{
  "moe_layers": [0, 1, 2, 3, 4, 5, 6, 7],
  "vocab_size": 15857,
  "optimizer": "muon_variant",
  "dataset": "wikipedia_en"
}
Below are experts of layer 2 (counted from 0) of a mixture-of-experts language model. Rows are named router (the router's row for the expert), gate (a neuron's input weights, with its number), up (a neuron's input weights, with its number) and show model dimensions 0-127. Each number is 500 + 40 x the weight over its row's rms, rounded and kept within 0 to 999. Numbers have three digits each.
After each expert's rows: "mostly gets" lists some tokens that are sent to it at least half of the time. This comes from a sample of Wikipedia text that the model never trained on.

# expert 64
router:526538501472509479439489508462536528572477422516477516531510463409441486503544518489621550521469543463463530436486439461540470574516519481467489466488484513492603489452539495456461526448471544547496417442494525509458483466511502478515492473529429524512536538407437540484510498488507502637450510486579506466466486466538517489545480464485474507466480519490522495539449472458493493456447
gate3:504487568541550517515456535528529462534578559554509492576550560552540455483456504533484496478493533547508470568562463488518511504483512482554582502471517574545509488492517520549504499482514418499574440505453472505439538450478612453510481526431481517579503517597480558485452528502600457456484522480497491490522501517465521492492529465596512504566467535551512517485474463514509473493540
up3:511464545481457507501492448498420474509476504413495441499439479543429489506508482489541512465483445505576533580431481499488547520477479484488500519444465499542431488432536511519494404527517554456561508529490554496608538480468417507514457500496507489448494488440497413444502502506531567456531471521545475472488489532519419567502523443434506509505480575447451456540507469541529542488532
gate4:527513516463538470497470544561504561440521515511478535461481545514476546454505479477517531436505553488527508501513519552554397542516550446466453532522543449503526512481429511502554497494445562495513436401512559392418550452498455516521480524538489551464447488462498475495566518512492503552557582506461488530478553549479497520533574461451499566440521493441463449508492538464550488519523
up4:511508462573485503599477544509378489530499543502478493535471452453480516421499542492513610446578519496482483518492539500492606550506482510445562545478492476491547506497502545501475530460449462512513547528561483444468562549442471494558506439531502480508507505461512562520444495499486474496483542464466489487520538561486524509486493507507510530515517502588510459527563450452494559414408
gate5:455473470569478523550574536466552478539445532506461539437416560537474451473478554479509459552494505527539554567456553471540517507430450519580504453513536487612517490438521485512517441458503476453523465493387518489513493531476510489549478482513473523500477480456441482491519497546519588581551500505526505528504445553511533479543447555530463523489521431502523488464458456509547510520451
up5:446504504513513471481429453498595482495455495517571499483541551486466534509547438549544503604534482523515526550485549498544538528432467488464542426460467495579457500480468536545552525507507519523532482495480464554503426517480505453426462549511507502488523491483529456496449505422508420521471488520468463475538555463556497484497517564486525436514449488427403476435534524503529436539568
gate6:471468506541471464480482530543493443535437490485550482561577501498516518482536491467530576498562523383510484503469475393487587493481519474477523491478518525522492529444476488516481492511550555586497522551466538560548512526465544513471529489402540524468455524536466438446499452569481516485501466547566584510525480463479418492481523485488448523473518532546438554510461575527506491547452
up6:426449551527479527504539457513453541465470497480544495529517505493510493484449505516547519529508487536430496519557519516394477509468434445510524474566477534452505498491463519488428479484531486513451531479535431476477479518382503471469543462444571524438498524456554537540535577524542453535494515501549468494456480504522518540514419520552522540570508522524438546418510580415486449546494
gate7:437496438504494462516475525483533574514535541500571458517562518494493435535564523524491406541495520489545483499437504489441436520499475384481458551518561523498489433629483497517449487532469533491491495516509526473460478476462486545504501489465462433468529502416450586502513439508419469491488525530424557508469558515544515499466578465487444473500457513451479500508463496515500518452509
up7:470490517526435475493468467426510484578544542534554494485604568500543522551514521522435519511475408526531519568490525504554497490517511453537463546535483447435507510482457551492437541555509500394493540565442461436587507511525461483519510523508534510472597497495454458460535462500528504540514482546454485485482520513440547435517514579460554524592484481482490510521516495472476510523528
gate8:542516407555473419514501446529505459507540574495539483531479499511543477456524521545501501503490467539546538494516563468513482478485506447462451591466467483546492533538548524454485528507545524460516427555510494498392514484552548527418475481442523480465476476510467521504429504472500427493360536513551505528457466448488492437481505533588489526547469539511535520450482436545507526488499
up8:431392590511456549478505529564448451539491493610487454542499483443452444448465540527521458475520506517470489528542509457509483467511446498510602502456499515533451499558422499480478528451487538384482510541506497510516517525467505515468461523500545441461474487453486492572556422583543482527500468519493553534453484478502568534488459541485487500498493561544431499525523503474496483481518
mostly gets: " / (", "″N ", "–", " | .", " ft ", " | +"

# expert 67
router:463494430489519453480524495442457447491566454523467488486484443464444515495468514556471507543526463498492462569496500481475538485465479510508452491456437493491512484496511440488509497487434565464506455523467508448495469584495542432448435585503514481507568540527520575527518494492474442588471563498453497483558473515503477421453579524517448572482559506573488497445472527444518399542535
gate0:544501572497516491555466489499482539571514577488503551475415620527545468455464483467463436504463481529441491526517465488461495520448511501458535521436490470496515498487439461500518436433513563540590463404515462483487511557431500481536533533492458457487542578498587460496487484492504550456507470494478526493494523466449500554533499491457460555505517439433483597522466488499481459533482
up0:551469486451549524538516447501497531518504490447583450461494550537524443608482397452551551557561499496533551502573561469536500479529448470488476559499495465543518503426441487563491447458504474520525499427539512529517474548478490458446465498454439461528479529529464463491532502511421542474451462430439532568530505522473493519493525506501462526437452490555528477511449448470481450482475
gate1:489558556440492433542546492505489518464487450489481542484554489485488519482488529479481487479483407517495470517481565572463544475444512557507481500533417497422491524460497518525559473523512502510512475521472531517455515448544513513522521517494550475577558594537550528536528457447528506506452550458453440573579521493555476394481451451482541461503576534553491544483548442466562524482450
up1:508465420512465543499503542397426542522542543453446555534555510470512470497537454489582479493456431484543477441499470428552619499536534492508559436501502480510453457429504521498466549515462505488500499480433484502462523493451376470529526528484515533467535561532512497577493521512488519490488566527516496568487505461501499536484551567469467491545532493484475426501472490513496483543564
gate2:492485435580543563533479471550511461480404497518457444473503518474495532485477535518515533478542452476460527487560498510552447452490477464457545484494480487426455475508467457395492416507533497444435493463486493508449460540463573489453430427475497527543527471510428513521571501529494474550507454534480498582478522554490564558455465560505501473493528447447511542496451483425509444478517
up2:526516554513469456438513468552470436512485491492479489491511543532503501506531460556458528460424514552519508584552506425487519499521528486512532522577535503467504507486503516491475588471426528528508478539460482488530550510528510446478486459536521434595508503441470485526524456469493444517426594399561530558532536520552537468490500478473585505493479487461519541454555520400512543422517
gate3:539491477544502483515534465560507520466493463535484469483513510519509506521492494488420472486483471479443540518517496472512495517515426475498430516533416543438542504485523506491477442496573418567505506473550560485569509464501471525489507526482538464538502557488515529556477520431526406597447538538430495420433520489514529476467425492493505494423577411504503446490561415511513465430496
up3:546563554567495505484462426508468421490521479470432452514465535488485471483512489582510518451475530496527429563523531463516488508451425453530510469524436449525480536458550544515499516477509510546541629530543506456523493533479508540410447484458506463563557525439491512445484500513459467517535518539436532418500541433484504501507506542477501495456472505485534502493500481526547476629495
gate4:454466516544471521513517485453553438491479498480407439578515521521472521606481527467496467439467536474472421596497515511562500433476513441518452471540538499577540414457470483516525467482542488478540434414475486498509532569516445534535471519521515553500530513507491500562430581471524520521510572477477499482478492468502456518454513499557440478488526510509573437493466529554540467486511
up4:407476565493489462499458479500481509539518465483485614409498503544475457450544451407534520511516520525495551510512503483482521423505431529562546590452521470542525503561497500475494506538486458533453470504444535538495483463488478444562590570470510537525565448484506455493479605521486470466475500501531468506513447482468517589464527521447510463497497443544530448453542514480519504499536
gate5:475467552540493510486508558519470573496510463527543518453491477486491491459529522524493407520473473524460470525507562443545482456485535543573453459420502556571456538463477561509505467501494530460492518492543495459537568595467488462495492507447547556502517598507465508534492562501475529537597490480468538409567546475444563495456589470533477472490482491506453447478429513470492461476478
up5:492482500528458521477453518495506480493482489553518555588532460490543548496525460493511552569445473515478503443537486537557474518533503558432463470517463534560462574509392503494438494512588455423490550546509519503450576488469497497531455539571513498498454404504538447507480465508532455556512512473523543536485483535541532554477555458440531517540569561542519448498564488537502439477467
mostly gets: " M.", " R.", " von", " L.", " known as", " A."

# expert 75
router:532498550439508421546528480538508491575558467483446460407474471504545537481422512468471492505456452555494495552521475439541436549553488530440473464438496575540518525457505496462481489575494586499453462512508525535548518536513492515486461502520521531494444455526559490451456456515489540439536505516460511562486451561465560464502560561545469473556486521450555539451451501505452508556468
gate0:476525427434525529561486537462522507495456562510471486448481512523526504519544462427540488516554484489533585484526581478492505510546486516465455452495449530644546536488498462458470474559484543461510468496530524508520554572505419511519529503390457517537519510413540469472532505528425520497427473514524497465430486544451478486440567516496529553535502524552525535475488509480475478539490
up0:504549499536468492464532527511471485520512464444513544480524576498447484539522506435505544530505585514495443481462455464512469519476447529549513488480514501495521511457479522495507480479528466552531453458522406541499512498495512485490575438587564491490474504480398502415470456571427501584490450578502511480464552489477530483431494567393480492505502562483420565502487479549519478446470
gate1:390565485447561504554447517517478518521497512505486506519497555497527452528477561546479484553529464509475449515553571516502442570485531561429504538495429457513527504431469424453560490502591494496501503532481500539474501510481522485397508449514461481481461521513514544492549437440539569575528553485483531504509495480483571477478520525501529541504456553555513489476408445491491487417498
up1:468468480503491545480530527390500569483406463572499524455491515453510519507485503434516564455467489507525492487503483548538497513547523538565519539442570573559465483556473506480493479473508546543487456473445483521503467555560506525517525490525479504529527494530505437469447483445547558476486443410563475605508498497538465599441462485533503472500494452497541543526464526526507415535447
gate2:472532571485462479483467522450506507483584579497487564552511487517446455553439517534517488504540484544515493496492501487474535496543473512430446479564513530542464522545528480456506328506488454478461528477555523500546614484478513486495471514445552515435484505477480468484506504557522534465499526548523500479555600445521444486551440520551475465490564531513560489512505460513468519469448
up2:492476422463523514539496482477538561505440474395529446504491469531453522516446474479558494530479531550473519508490538485449435518495431467560491475482519535464528480555462514513490529543514453532477457507466515532499436442571459558576496498517493571498522511490484577497462547399510558524487455475529477613465484495531483477507461549592548486472472535456460489512582542505559468483442
gate3:481471512498492493433490500490493549457460502505469520397503494467555482472524485495527477477508543491555521512538562499504441449508549506523502450495542543541431473477543492549507424479535447489444550514453514595563454549463517474495504490488497400489539488493516536523504370488517482506547531462497489550485477464550506453510504476499455635492533471456450499544498456575477486613494
up3:474467499509447477503543528480523537558365568532534502455517540509517490556418462462551463550524496460455503429474503447447423461523522490467578563496493526575478508521522543484465475432533492454489479491527478483561436564425456446542486486526471514514505482427551498451531573563478492509536499571543462553536449495499422438518481446489513476518529499519506502475488464458498508469518
gate4:536468558510520508563512433521458460516459491425568496503434525526501472494495511480547409515555472562524511471527521529539463543515540481545542421479477528418539521562514437498527519530432461473529491426467495491555506535518537528527539470512530391474566498506480494484486439534543493457461518498520521602548466587478484511505572511426546441521508491450447484514485562471510480507544
up4:514514489542550499530440527553494523427521427460548541455522566479423441480499400518523450474546477413508518473547497485558562501487462564515527523496464482459527566541444426502467533476508534385478499483538463514542474496494489532462511552547472494495490563501517509526500532514448533411536453441529465538463505474577497552500564551538490493504464532549487491537514497556501440461547
gate5:427510537463421502543481610492537462493531487456519556514526501560557522524468510524560473490468481494480501497512480511522527519483514538542536579501441517475439520513541470460471524507483491524490578528521515492443504451615557544488520512443555533500515554529533468502434445544484481588509521517507448549491489503499500413469524481560446432519466530527587502527404556452511445525529
up5:479521541515458479491419484610489582432493464527527506448540582515476513501484524507512425520493524482506484466490423544487507449496508464511511601506481472541491548497491516452414488481533503532490527493464601534571519508506502559461529509443485541488468481544514443472502506385488567491457514500510485590520468459502513530581483446541480519475452499517482540497545494491542553492402
mostly gets: "ensis", "ca", "osa", "ni", "una", "inae"

# expert 32
router:405458490514432451451452453590488493515441427480499533458508442541474522519431449486487476512535463561516499556438504505497489558508475537472500440508465522541481480469554489486479535444453475509393493435524469443506503526502526524485460554500484536515511503484484491547539478508509573514512550441464398461417464485474486474514553449514456442467496510501414502460447452567550474465486
gate0:484465486504488439531508429429505507511551547450512504464389518574539476558539519452453472532526452523479554507499485529525569482568556466543464501553437488460473539497498524494436454436501515505468469447504573514513552521467449508439509516449480498531537515454517491564534464490486562468544458517445470421562564466475505534524526473534430469517487469473480504445586451525427450482518
up0:589555496474526501555518414540574499430518544532547480529516590547476492503421531580555424468454391508454538483478466539501513498509479488499457508407497491547495458551500474493499497482578518481487503467523565521531513497424496493525492530515510506476528526551505490459493471451507440522553495467444475378460470533438474549518497450499487488507474481527502462547531463547513548557489
gate1:458499429447498534503513471518477510484520467557509478487519434427522429529491518478571509451419398534473457576494522503504550492453486476498535560526435550448443441451474472494481487481455517559500474446558526485512495482520482529543455517456561447459478566496483517480470509457514513439444491467511507455446507527508573492524460453526587508513555448471524598561528466527529490568449
up1:537514529487464479449543430516492495473514480500554506503506450468473430512521468526488454492464486507518499455486455549498547402436542529573482453474558505444526484492548509445529508477521523458529451523536517530487528428406564500561499475519535558502471516568512509544478505447524509466472498500488584482564512473416538532593493547604469535529494512492510586520542423475487584535497
gate2:414522534532477497489486539547495481468548508529423468474435502557491523504557546408462452428502477525476516539501555523512593510553480479545544437507462528444531483486498476451512488465507484482491481555513543447448576439559461524458524519392562506510503546434584517519469458552492490499530588564471531513495485482463528450453508485527515488552525521433465488485448507533512439533475
up2:416437452457484517530485547465484466546509543454521578544525433447523473491518493489513521516462488530462572486544441524520610474445491524479537532604509587501572523516528481531490524538501494548524523408523522481532442508483577522558479487501544523482460455517503472509530510470518533483486524536511465537489456531580499499526445522526561487446504464522590484599525538545550462511514
gate3:516444466529538481512543560523451525520488503508502566460473506402554480536562523504547486505558480507504522486494485546441490483566547524452482471495489492501500528498524458491424410463520583572436459449514546573564507524475476516500505574513559557516443485423536557509566492531468469516501545421499495545504526508533573477429515517496514441398530469487467556505482498433525506465483
up3:481562386477478528542481523499475562546511530480549445532497550543529521457526501412481525490515469490478568542501450598575538526538503542498481450481475522505462482484529447456499511522541495543396553524527495435511502429541587553483456509488461493496535561466515460565494562498527454510452522520470470549509485456488566472520534531486476457497495407435524532477518454440544500457481
gate4:484493564486448457430542427525477558524522555493556465474506486495531535485498464471544519506387537511458458546466483391481470530568483476485489581541447505509595507481549560508454438491507475419459455473565473458520548497483470443458455467539559482454520498437482483557534472468517504468538479473457480485484544460422526536529498525549511454503473489505561477527539541486555460541499
up4:454488461437482505550579498497502500547477432485551482425490525550522537466501442537465537505510484482507520557488532537545460534500469547474529547493461497551412498426521494575499503376527471508557419487516451471550507468530483469514507440488535459450555507474540527533474522486428485532527430491512565427489486530447500484518502511457503470416508493499558480515509461606514413512519
gate5:500498492504533548456485532418594543500390458452542572468477459490475496493644459487536498518548554540497513454450558535530485460499534541478519466496442545485482482529538524456480466506501511491498454453480467433488543529570515492494547477541460488518517527443439431522560457586546523488585443481528485505483532460498519514467480503467576508462504490531528470555468489496446541537522
up5:467525457520501429443483476538473486441502394405472513475460514491465491563412484517492502504556469519515531499482481457456497499469524523448452496529528559540448561499472452423499461502509477513496524437467531469481522487490494494579482498443478462520466573484501484465536577474499511466452527429544500528464494525493471486529465465573574402453566504445442537573548517527465493582502
mostly gets: "d", "z", "el", "hr", "n", "bel"

# expert 16
router:543464463503463456434460462513493466538539531512473528509395512507430571526452539554431416415521489500571475540457495410495485427462535453504463485536514490513435522510489402500525547475491459526462464518476468572459538495504448550489531525583510475448474534483459529448507534454506540537431547468498534453454506477529516515501478498532535518504465528460513504465525561528572545475551
gate1:459417531500543463484527539516436497495497497395528538521519532451499566475482567505479554471528525446552550524512509440430459483487537517463498495533469486528474615535510503423559522512470513459508531465504497399525496492493494527546482534524519490511478515489472547403454511479495548533425457455539537469417496483546534535489468489445496490459470514509530415489460497420573539433485
up1:511437540466512537564578497476488512593489517476484548493508493511448537487521520476515564491515453563535540550524429438584481512521501501498475473481525496390540459523453498500468442523513488483449471472438561562457492472543462457526441487511504425490559538511467520476480474455431480521545501530539504460460517494510470443516598531510550602589486516512463437480519537463539527534467
gate2:523542557484473479562546431424421466452510537493570481501465558511526639562469525497485501547529451464495560466498518465513472472515598577553545539518560549485484469495518480540461489445460478501478419443507501486511512528416492475481479501438509568477457525487541520501497512489389534501486522525488437464560500524528493490491479540515490504510542488470500487551512596497506537454514
up2:525430546455445394516473443456514465465485487484479445518534413504485517491505499456510494490538565552471556530462516481455421459506485491499421456531422521478528575536477459497451446513446448515559479498473513512471523543435471469509477513484477524535560422502436516530526516510512494515490531536491489492502457456547448560519591492490569449473466567516529485490558569563473565444496
gate3:476521452555580457565539496492539499518488500451521518521467491472506506560433478522472487512528438483519515503489424463480488498434433487567538533570423495457537566474556435501544468401443398540505520513551474500491472562464545505475534484537505468592443533526482553492471560487485518569513465466521537506521521526522511552501432563441519433473514465466481459539473529540489503515443
up3:497485505442528525517475539432510490452504485463558539563508566491454447482514414567478515533503417490498410540544507450504480506497460473550461478507485521502526520440491441539493514533441472574504514503534417462503460479448471492501513466475456482542478494586496463553498604440454495558448470526471453491510461503421533428524483490409585497498513535520482459531539519504515416493532
gate4:453507489529441514464509462494471466441424455495498495517546514459512486459521556479463521486483480472441524485474507432556490470525423533374523429519497512498485471434445454479421585551536430510539502552516513527476514531517509523551505451450461501478507556505526553432500448489534475588465491573516496451520499505498512537555502554550541544503515501505560390434445514496517524511546
up4:502542446514440530476511468460565450583512458457477529483479424493516491514549468460556536514546554489521484510503466483496519531488536586463532521464463509460422484509470454508515537441584580519551548487486507461479547452522542539517500507441505566512477499454464437517455516492469480438498446441460448545485500475541448589478433535490435503513469513487565504515518407524493519486395
gate5:459470472488446565552456505456497484521502559543486548498479503482499490526448446435486491470540451535497489499512478503542480432513514551434417550507546498494494530504502454521538518547583508549574464522529574515498515503504413534510510425467505479513571497423530552527436510500519533451477486521424550600575442570508567565429506483541572497489496477574523513481508492494533479501466
up5:526551502521486481491457515455455536486517449492534490480476588463567549451575539526489525502551533418477495508516463458486503529512483525474447500503453430502518537495420518588472467547496520515476510430492509566433460507477587516463460437466494456555468497470493433485483481533537498473472550564483447438508475511534502494512559515554479486470532482468600476555535576593538491544431
gate6:471471537488509537486519526486506477525554525571537539444461479496512570444462515502502474481470540546486544532485529517387481379414513467515483435489524525552498500483497544486467565533515502501492555528550496497577507478493478491571527501534498479472526487513522517518491448485434534506544573464494519451495594449497468497476515527438591428509445421495559443512488482434593481534487
up6:558509517507454456565581484484518456496423490464466453521503527452511469479521526465438496412503456539562508457478528523517522445519480420462529522506542480437479444571501530454499527528538481575541463441467411474475498516503506496498468508459482533383508492505516536488476512508522515604482509501556476532449483509581502489492533486381522509522533534423567491509548505540478452468476
mostly gets: "- B", "- N", "- L", "- R", "- D", "- St"

# expert 45
router:464464512504522471424548568434507521578469492480459428507553518476500517513567559451573530504492520425525543497494497482503403469476484518400472506489513514536510469570511472544452577483487488525575491452490519562458497526475471508521463511474506563522526474455559579503547525494533516525429498564549465527440515552496450525483460455442500544391524460548516470546513486496509517468466
gate0:534461532463456503484551518487454493580508514483455558511459488584484566547611479512451522477505463489540581457501488470545524433556497489504574459490513528513465469498514466501489523494554455389545494483510416535502494433522430516445529536444530480459517486509440530506478534494493509511481380532511535510491521482455501501495487500437549601491466455408548499525537486476476532510488
up0:505438490483484463492530506487503459545499452511543571524525483490496528436447503468397524429530493433560528568512502507490498435512472496531489483597438478577528514521478506569509548479504514524470527470437545497467492547490503441511471461493499499487641467537508475522429505518519499521425548474539542465480509498570591472534500505471541574423472512480442551512512496520470416514481
gate1:549452508556425535508505472513470505538508472578464455478390551517473518544456447496502473507548535485441513530466469499498489518436459457480565518504561514559492468502543453556480425529528405465533451449567528522457507547466490491480463453526496487503520469553606531590441481469447501476443506516471564443479511473520509527473503506556519542485499522561557446519457503553525510449459
up1:510531511531434478527524468458485463519460466466524510588522416475484510519572542471534481564496520550507430453499468455500497470530546516526487585531545497550505512476520542509502527481552510497540417449506522409502531502448511422601458503418531453518410493505479477483486492575495473581468519547509528563482545542616545504509484493541439489496509540507464498490490478455547481548506
gate2:500524539497443461502508500478539486485463536511424432530596470501497440572558502505518510448558472439464518537544516497472504517551554511521555465530435578588467503536464423551481463566516460532495440402494467529508538457529533462443515453456568529573515496515537482470468481512486520517482573529469457496536551573405475484430496500461481510485453457490512516470519488453510536485495
up2:467571514500484557517477524462536529584492482509460528527493438439518563547554443580473539464485483502581509532471481550490514471445518497463512509417493523481515488525488485482551515419532532555520504522494453556527555528465488437440486468526536538510534556486482592481516490480458494492522485446484527558494571492589547531522509429428561449436458537460509488559442537488431453513503
gate3:445438464506469508540538503475437478466509454450566469446499498416487491454503511520486521504453526458604465520466474547573511535508563528478478458466479507473483530456483562520472547485570508575497549414460536519395465530439462580509442519444529444489449527520444588507529550464515407501484487539538480492420509496490502527457537502527496493507525462531488527546515519565513500493485
up3:498549502466544504496471429475534513476512492452551522506489464568486541538464477520500569489469500551528497512543512500490475441553499499472527559473567551468578476516418536495510453540503495482493472557552483559507477444501465591436500497574511538516498471519484450493467522545537412550464578487469457597510473463521525444473504474494460442576453502523461436527454465547524603477444
gate4:452515519425572546547507494450467469505481492500529513426539503552428439489479548480532500506615441482514451464526553512546566497528466456433520525532540481461481528456508404530522533494512450538490483496537497550496570524539535522553453529481533576493464497537515473455513574493529492540442565499495483466447513488413426494473533495455542520593542528481520523484482554437514510471460
up4:557542481506474535517494477476491510612477448521601511546535433461435517497494497543562506591502507521451478506437528471467512424467510563512527423463461554555470518484429505549510480478551516473418498465483459489505427508485437531465549481519511459524443504500528424471502528476480453449500521472530467522561515476461509493505548535492474475407462493571455550518481513427539495436477
gate5:480512464499549539443551552469475548458503497458481510409515531547571553487486502489468497472509479510462488522540510509459479495475542413554480487484451433482544536578457476539470481468428539506574485501477513393551449459411547557507552539458464461508532521462449496515568502439480579569497478526504499467432425538469510516447505473545550512465515462508514460537465469477543442529501
up5:516489541463563518533445444492542509473511465471508499468508519593503467487432452434497468475437414553532540540427497467428465581482484462463538460470543505450529547448458536493506432504431522542531498448460500534503491489514527413497441458514460414579470538489523452547596539487542490495436502454547536482460487513474556473438486525515456469543445503511509524470493511493493470465468
mostly gets: " (", "°N ", " / (", " (age ", " m (", " ["

# expert 4
router:516461576467427475510515461497489526471451498469498490475496452482499429473571498519485461413432465405501516470487469475415550514528487562568555506511571469552480462481587526458460465426526465498525496567472466442531581486516511510492504479524499552541501466516434535494559509503523514518407550458521487472484450460577473534492494469435585527506531529442468509436523494518487519525510
gate0:453452486524535481436583548443478552505497514542425401532540446535484454471523525482438496532504489510487410550579488468424483488520484534561493476495438638486546485560464475519429489507491524516472583500491548452478483489584493475539493448545567536536493465527476475544468509532514455471475524508512474515527484492524426536513506452486480469511539442465461449510481467485497534465545
up0:484471577498575555549437503449430586511571505519458460484509475495552445427516520534582461496547486478492514455487504474449533483509504490565526534512482495558477511488493546472515457509489505538462475531403511527518571558524511523492456465445481505554539471450459552523477569502413507492434513589497448531465453528543460485543481531463457447493499493494512584487586520536476505489448
gate1:505525552508483544498517499591571455502583514466554447578551469487438506487493552551463511448472470513442464509457531509473524506516506454544503441490428518514510514508570518506454434525530481478496453540532551450479382481561515486478544501453553470457409481560469510491508551529538517465526511488500551546488455486511478543385510422503480514475508516488517483563438516498483496539577
up1:481526483424414511435510490516467507436512514514533425522512531488481447479507533473558504470456459469482481585510458461535508487564457487535487461567481471483581463420462454521480495555539511478472495583533502471497514513485480551492559555481548476516474456513510455538507539437536567485456563584461515521522601579475459466541522508529470568552468501560460535561485508454473458542501
gate2:556474474550528559489484479535476524433460502576494417498489541457534505517463460465509531480572527500515471504467396544497532505524519560510585511500470557522506537489462510424517416453459520521526590479480481578521489450527502504485534527500541502474448539549471528563506481532506537526497571541472552504565418518515510588521511518529498520543425498473538490551595493448508509549448
up2:496459484506539550551423507502477489494490493501591520461504447547469576524435420480545498537511459446508481449462516525510480511515453537505536441498502467566545512464433486509484424490518502492474487454546512513448445493464493490514574465471561447560539522516447569427378510457582519522488476526496507497454474453509456473473468503468583448561511506433492522488503429479537533536442
gate3:470507554456471482468505484467478536474549541524523459456573493457543533508494481554495521517513526444484479517434468573459531523550462536514445532547493477524491433483450480549513497430522479574519407518543509496488570511470468510515435502428489554530481521515502541520423475497459502467502580461459492470408537556497443533468456484420474473526606461470502444455514478553535579450499
up3:514465541552577530505493404525495472432513491531476539521540420458503494448482502442540488505490483495484478430439442590486476475521525518497539503434436469477541505484489496475549465494526514567497467522506545464528505477443517460341465531534504496560542502507451493441461513487517523400454557487458518456517451496550494454503454501529439476441457487413443507486538487488525492481495
gate4:557505530512462418493456470464420418492467462485493539503462416502543479500543495465559427555527456499472442477553561514458452476559515507518520514499504469502472557465476520470469490494426551518531571417571473471464534501527508453381469497482434470482533524486507481514511524546493469498446520537506500505446542495555523555453458479519488471428440527487428467466413466491485470457533
up4:467506478468490490505538512495522557492470482436490479555497478541475564497452532510584474482546526487567536479454468440475503446476488428459430447465499562514530421549539489447489496497432454553487477518498489443515452463545443491481484542540491531498484539524492477467491483442466424532587510506532484487533450532516497521441570464452409515385559533522518492561454547509429504445467
gate5:561510506513461528466501497476531527496439499538487435548486531481509446519537500523559481411488518512493502556463476526479545502522554575558472492419450554455500613473512516481494540496492575449497510522549465506482527564498549562490474521497520437456454468493509553420602564551507500574511435530534567507535516440514492529478548450561536476495428471456453488529437529488466514492481
up5:513549514468443510522520492453432491510482490452452455572493450433450444583535524577564506502481444564532543544464477509573478518506493550486526482539501530502477474540536516521589489572547481540455559465519518410482524467554484474472536515492501514549416565482515486495525475444526555473533524476445509540585532453522571524542483517485539479497521513480450510416554576533488520486529
mostly gets: " he", ", he", " it", " them", " him", " then"

# expert 88
router:505489497540491483439518484446574538582496481584559575513449499504457456522590512509486497549510473443479489521518501478509484446526497575473470464527466498527513516531549494483468529450543537473495448510470521453473522459562529519466452490570397494549530487433510463496509522527501604567450490481499456491564503527474487497501490494484544506483518503405525419516432444469545453519395
gate0:530558462498531385498506490446516491480526509460559518457501495465499489489531510554509446554498478475438504495581541507492492517497539542452578472458433451408527505482458478494551516525544555513470492486487492595409480520503593502492512450488499466496441541558446496463542451542507509515495490566559473521489517530480450544576513544567538528466551462470487496545531540465549421525563
up0:515498490490509451457504495451476508570472504489520515590439482504512419470491513537491560524547513544503565540462529593517532487450547482510506509456580514522492539581509477463508479527494505516482486417538516435551459475508576547491566497445511478488454447530493532501432475545581576494548498503521464492453528497438522492509458496551529543503495399456491557488494590478557583551488
gate1:512587556463506484527536516455518503469516503442467554569472512455439521485464570491456476543436525488463498478464529481562479495556558545498460544578498426525468484529502428480508472549412496442521474520444508490450507511507436478448473550435508486514490503444410527503468555511557523455440442523464568498521529498410516533446563543520539470520521547441530523522475484445545468513503
up1:470517493571462480499505545472458496558485512512546504478539515487535554517440514498484543518485535559499554441464521470496516488522526515483440527520495600522471499396520566538509482534522501533482513458534526420524511491547471561445587512475475586452484494470457540577515537509516483514547466514493583506486431498466498487427520586578485473473508476495565516470463493388569471556538
gate2:515520493539540435595433475435536488479561458541473551549478546463519505506527503514520485477488497484484431527485521490425412479559482539533441533450461510492514503526512427499462514441492563530509495478386520552502451453452462472491591497493431598458491472479475479459552529523458488527466446522450506506428552482511432488549548548564532548478483539489495506528500513535477544456517
up2:517536555504489448545546510530396514537501477481500516498513497487553472461530466449499455496451498483427417516496521534558543505462526513484628557556515470482527442523484394570484489505519501433492451487451460505462559499519559577498453521525539492518464449507437446506506483535538521535523470501471488548545512572562561491546513541466482541537516445454470537552498545447551465502548
gate3:503577462469427499545547485516525508479457506505525504422454523523468551522490507514570449411470534558514473407489475494503486549525546526598517495482489463468548553475496470493501449453527483453533500499534554520527430488473478481459498507540488432511494520502482409428561545500493567478501438498472521516519461537510472483444472490424500435404493489519477454619493536527516564503539
up3:488551541482454559511477464513497500486435468529515552503447465465517542485457489456470520541520453404511500484488489468501500492485412473474455458527515499383450507574434486522508492572430430457475500494495544502474486446536548497536471513501519518385556596456554473461603458527477486487478554501484433503457493480529458473582543464545526529496527525481511511456452538505488476542506
gate4:498474461561519483510443533534515502494451521530468457516501486611446496506463464526530580526525550473509416511459564490521536473489467490539471480496459524459561499512536605464408565555456453522573485418482522467472454481483495459444528483452433516530486543486526473471520437495440501577467539475496404415468578541501523491483489473494483486439517489478483506528552491485499494562480
up4:521518488474434471514490497512536501419497472475446481509460468519461553490499510555452485486499535443535486516482498546481438521456566503461556557489521390466528459497410490567486448515526499534497435486529540434512533494491433386487426496484507494516404556443498471467482480509509468488484592526518520520520472487529470499450457459493514557522521594557417553528459507436499506528465
gate5:492517562491460497525422500596573483528522445485503547489474519449482548522488441453505485495539450483483502508513509510586592465514607486519457468540484474473462510548498538453494412472542422414519493484493473491540528480515469451454411524516432502456567517424501451489468498497544498480541534486513522561479524526449508475493478542481567489537463499473478457502460486527483514508376
up5:490535499503543513445531531536521520404435506537499449473479507494555507533462497553527560475471495554495422509515448451546611511524475490517499450428463520497493529552520526499452420461556540563495471559426551453466492531492512460490510553473594510473490507558433520485553497474581500467452501489495500438495406445454419537522469522554519477460520533512428522539528501486494484512514
mostly gets: " |  | ", " | +", " | −", "°N ", "andidate | Votes |", " / ("